config.yaml
n_layer: 11
d_model: 320
n_experts: 64
experts_per_token: 2
d_expert: 224
d_shared_expert: 256
activation: "clamped_swiglu"
moe_layers: [1, 2, 3, 4, 5, 6, 7, 8, 9, 10]
router_score: "softmax"
normalize_top_k: false
routed_scale: 8.6
balance_loss: 0.00261
balance_bias: true
shared_expert_gate: true
init_std_router: 0.00927
lr_router: 0.00146
vocab_size: 8192
norm: "layernorm"
norm_eps: 1e-05
tie_embeddings: "early"
optimizer: "muon_variant"
lr: 0.0123
beta1: 0.95
grad_clip: 1.0
batch_tokens: 262144
seq_len: 1024
train_tokens: 1635000000
steps: 6238
dataset: "wikipedia_en"
Below are experts of layer 3 (counted from 0) of a mixture-of-experts language model. Rows are named router (the router's row for the expert) and show model dimensions 64-127. Each number is 500 + 40 x the weight over its row's rms, rounded and kept within 0 to 999. Numbers have three digits each.
After each expert's rows: "comes before" lists some tokens at least twice as common just after its tokens as in all text. This comes from a sample of Wikipedia text that the model never trained on. Tokens count by the router's weight.

# expert 13
router:487496515480497417505527461473547518408468505547538446471503415554438584478487475472452537465493468472458477487498467544511500533490489465533500450516457459485486448511633565510477460526560539
comes before: " was", " is", " had", " the", " he", " were"

# expert 45
router:505480555435537507520456498531475540478582452494514526519519508558534525480456458464546526473465594486504564519537453497397500476513505463481503466486571524527476514420602461457507485553523494
comes before: " |", ".", ";", "–", ")", "%"

# expert 26
router:449507543518403419471440526512527513518531438518541534526522511612439486621473536484442556524481476504560539454508537425480448529456483497460442487513547484457452439516465494509499489443496503
comes before: " the", " a", "ly", " his", " he", " it"

# expert 16
router:533517536474479539462532463481539526467502566521504516480510477492466515448513458481498481497510525431511414444531480470493497557511517500492478546461469545485472537481418493538443546521511480
comes before: ",", ".", "\n", ")", " (", "°"

# expert 31
router:474521445508558569508542484491497484475485560526500427544502518454465532512493402504561485506490539469454518481514475456515544579475494481476466523481440509516525467535513513493567501421553514
comes before: "\n\n", " The", " In", " He", " It", " This"

# expert 27
router:519525468503445488550476484518435482475496469462510537504493543527436498468388499500382457449454511502432498494526488519477529534458510535524509498469409476542492492490598544407515497476464530
comes before: " of", ".", ",", " and", ":", " in"

# expert 47
router:544558513551514508466520487477500518459483470558513508480530492517510589447459454544464455519475546494463429459448475481532466535498426536489529527465483532472481512411493503567496547536550532
comes before: ",", " he", ".", ")", " |", "–"

# expert 30
router:488458567467543473528541457509539483559475495525482466541568575425502538532456474461519477470486464499459509498528560506538449520450524437503497554474536493387546519532515440465460537537516539
comes before: ",", " |", "n", ".", "\n", " City"

# expert 10
router:456452520517516422508520432541470491549523464479525538497529436547464531593450529452517460491510429508485511441471535490499444449451472456533482529559480452489535424544512523426456478512492489
comes before: " of", "d", ",", " to", ".", " and"

# expert 34
router:490471528458459479463569448513512541503525560440443526527469502453494455483510474467493522530570552538467454515506511469490523480507545462479538496527533532462499523446556552493471517541520478
comes before: ")", " |", "L", "E", "T", "P"

# expert 1
router:543516506492505501537525519440463430537459533512545577546523498382443530498423517479489494500491459535535481467528526456508465483482506412464489464536477570504463521477529497427457508461474588
comes before: " (", "\n", ",", "'", " de", "\""

# expert 51
router:471502514485477436459483411526607490461506465494500443590519426535507579528449485481526523470486466521511468460483453493376484476509482470496581469507497422488483450553592545478541435469539508
comes before: " to", " be", " not", " than", " been", " a"

# expert 33
router:475518478531491490535474535507551547475530478493448489510517492525461440503542475525498498502534461568461467561528532538525546456497576561530478511450477473469597511500471506430565457532497513
comes before: "ion", "ing", "y", "ed", "e", "ive"

# expert 44
router:545478493538518515540515461486525549482443438517456494535584507510467489498555496529545561493523456571472435513510540503516503506510507497514530571515480444469548491520471495420457461494482566
comes before: "a", "e", "o", "i", "y", "er"

# expert 57
router:453556484505488452435448570429456539525476542473497428418421538475534545510516487470472481512485538471483485514521482485469539598434554495560552507494461460529486540543481458486532548442514482
comes before: "  ", "\n", " 1", " 2", " 0", " 3"

# expert 32
router:562509562542572522460541457522523469492492482557486481468537438519464530504458439476485545472514520397472497581490496515463509595515496492485491490514448581565475477444492524456536486550505478
comes before: " |", ")", " (", "%", "^", " mi"

# expert 49
router:529532490500481487444482508474428495473464592499491462422562528481519522507498488464490501429491503482453488567461460464511497565422567517522487484528530467498547485541541387490575520454551416
comes before: "  ", " 0", "\n", " 1", " —", " 2"

# expert 23
router:536494574462505524563575501493490484485511469564438486497502452516444547448486519496484486494497459514437485505510513553508497450539505553545530544503440484501542496482457531520513503471538425
comes before: "s", " of", ",", " and", " by", " in"

# expert 11
router:502494462408521494486427521458526496542482516470535457495406516461511428472569445502522455506544532457496549547463412512492522551447510457514604495462478540517494463473415479535463516490547454
comes before: "\n", "  ", " 1", "\n\n", " ;", " \""

# expert 28
router:474526515472506533559546481463504526406456554539483431483551515519524481492458478493565520537528562478443504583479482513535493563555539509558531448491557502473490484434490493511563453426472461
comes before: "\n", " 0", "  ", " 1", " —", " 2"

# expert 14
router:469622455439523502526516485505448477509480480518455427465536459425513474506559472498533500461467494492491519477478503492523521410481502533448577472529497465451527510542455545505583566472512458
comes before: "=", "The", "\n\n", "In", "\n", "On"

# expert 25
router:517498465522476536509502541502494533461552472464482518539460498492511483560488519550510473461482619492530466519483468468544488467514492478462490456405479559483495506423438516546475524565501493
comes before: ")", "–", " |", "0", "1", "2"

# expert 50
router:496491504516506523451596496504491468511491495479457452500446443543476552489477454457492481426522441456499451558495501523470524499480498515452439558519524506406548496476492554519588519502549438
comes before: " of", ".", ",", " was", "'", " in"

# expert 40
router:592498511477469550615475534504524482512496484463475617516523499460462534470447467483498504521479420460510553480497507495556511606435466432543501484510405482486526485504542551433506507478476520
comes before: " of", ",", ".", " and", " in", " ("

# expert 24
router:502505541441467505526482534456525522487442516427480446487440497463507483533459455530513460514578543536485446511496501488509481430515479518421380475483416524472470467431500526459479458468475515
comes before: "|", "-", "based", "year", "D", "H"

# expert 18
router:457544489496493581517475474520436486455440512488514524489480459429523504436506506499504520516483507459509478542502498505466456554468574485482533441502553548459468467522465548471512531455478469
comes before: "-", "|", "\n", " -", " –", " is"

# expert 55
router:563462495428589511546513515450429426460558457504550479443484464511522512513517535495527455423521479492519481456500518469473519362455498504470501550471435477492543495500486533485454549523519486
comes before: "=", "\n", " =", "\n\n", " also", "See"

# expert 56
router:496537433442589495422503528514478491478506522502571545488442483470569518481408449479485507483577596461433503527507496528411509549541522448438546449453504510465477454454505454483391461577543509
comes before: " |", ";", " -", "}", "N", "{"

# expert 36
router:455524491542494450433450569577515493484512485462524483551540507526503507631526546493473504474507493528499495504471531446465443505478507500463485440448472427538556419531537489514539525517509458
comes before: " the", " a", " by", " in", " to", " his"

# expert 3
router:474546500507490540512586496510488462510516565459470531521508438511445477508484464480502479444507468470464513483497453467521483464475462513513465551483395511506549492481455566479538525496543508
comes before: " of", "s", " in", ".", ",", ":"

# expert 61
router:501478437510519526469433522517525452516493509424557543459411512533515486469516507515471495450525493466530589543520449486410482452482576446430554566487552489537563491495510478579493485436496452
comes before: "-", "  ", " •", " Pu", " Preceded", " Si"

# expert 9
router:544468505591519505432567450490515540542551476427526493497510480516532475488484486477531474456550541470465552447542550541481537469457465539564522557563454504481505470490564488538476476508514432
comes before: "s", "er", "t", "ing", ":", "\""

# expert 60
router:475507465526490439514550459515518469450521501532502455542477473474422480551533485508525549528417577476555562525479461437446469523543473498489429473430446557609554539522567495491576520454429457
comes before: " the", " of", " a", " his", " birth", " Representatives"

# expert 59
router:474508543520471447470481501527509471496517465490526493555570404535507493574515484454499460443428472441479518486461489466477448473477495484531487509503476457522529429462607530498451514443511479
comes before: " by", " in", " to", " as", " the", " on"

# expert 42
router:494509463496494509576484454533584463458507456499475440526541515507479483520486513509521481476448512527535460458434435412433488413517476493583494459528517436505455462532557464553510441467515482
comes before: " a", " the", " an", " been", " not", " also"

# expert 12
router:474423470499495500446502503445497503537600530416525462544438537509547451490477498505526504418543580531549532436550436543492534451494528515478535505417531518507540483478524560539478526550538535
comes before: " |", ";", ":", " medal", " votes", "L"

# expert 38
router:508468532529512487486516450489483547512482523481584510548487555512486598507521528483517505553432453565545500411558471492530434523476499460474546537525494402464468493534471492485416476531497505
comes before: " |", ",", " (", "\n", "'", "z"

# expert 4
router:551481518497482564534481539532533495439571470500471505539484484466520450476528468368502494519500506477510523543605438520504493550504572520480491519488474487570439523452585439448506446498560452
comes before: ",", " |", "–", ".", "°", ":"

# expert 7
router:552529486559518490489487505492538544541467518512521455535475532551468525535545492499514498499419499443488499482459485447457473571449562512489476422512497446578499444527609526501575507513469446
comes before: " the", " a", " his", " their", " its", " which"

# expert 43
router:521527514577479515575524519502485462535513562501504474511524549496555536466531525493507556486495447507515479439538479506473497422429434478542506562544463441457494513539562476466454505523505482
comes before: ",", " |", " (", " and", "'", "e"

# expert 54
router:537492490458444435441509450521526515528572488492529526615511548574516536581499508485483549465416474505443447465471544498396443497459493538532529479476520490524522441537531516513504481453456444
comes before: " the", " a", " to", " his", " her", " in"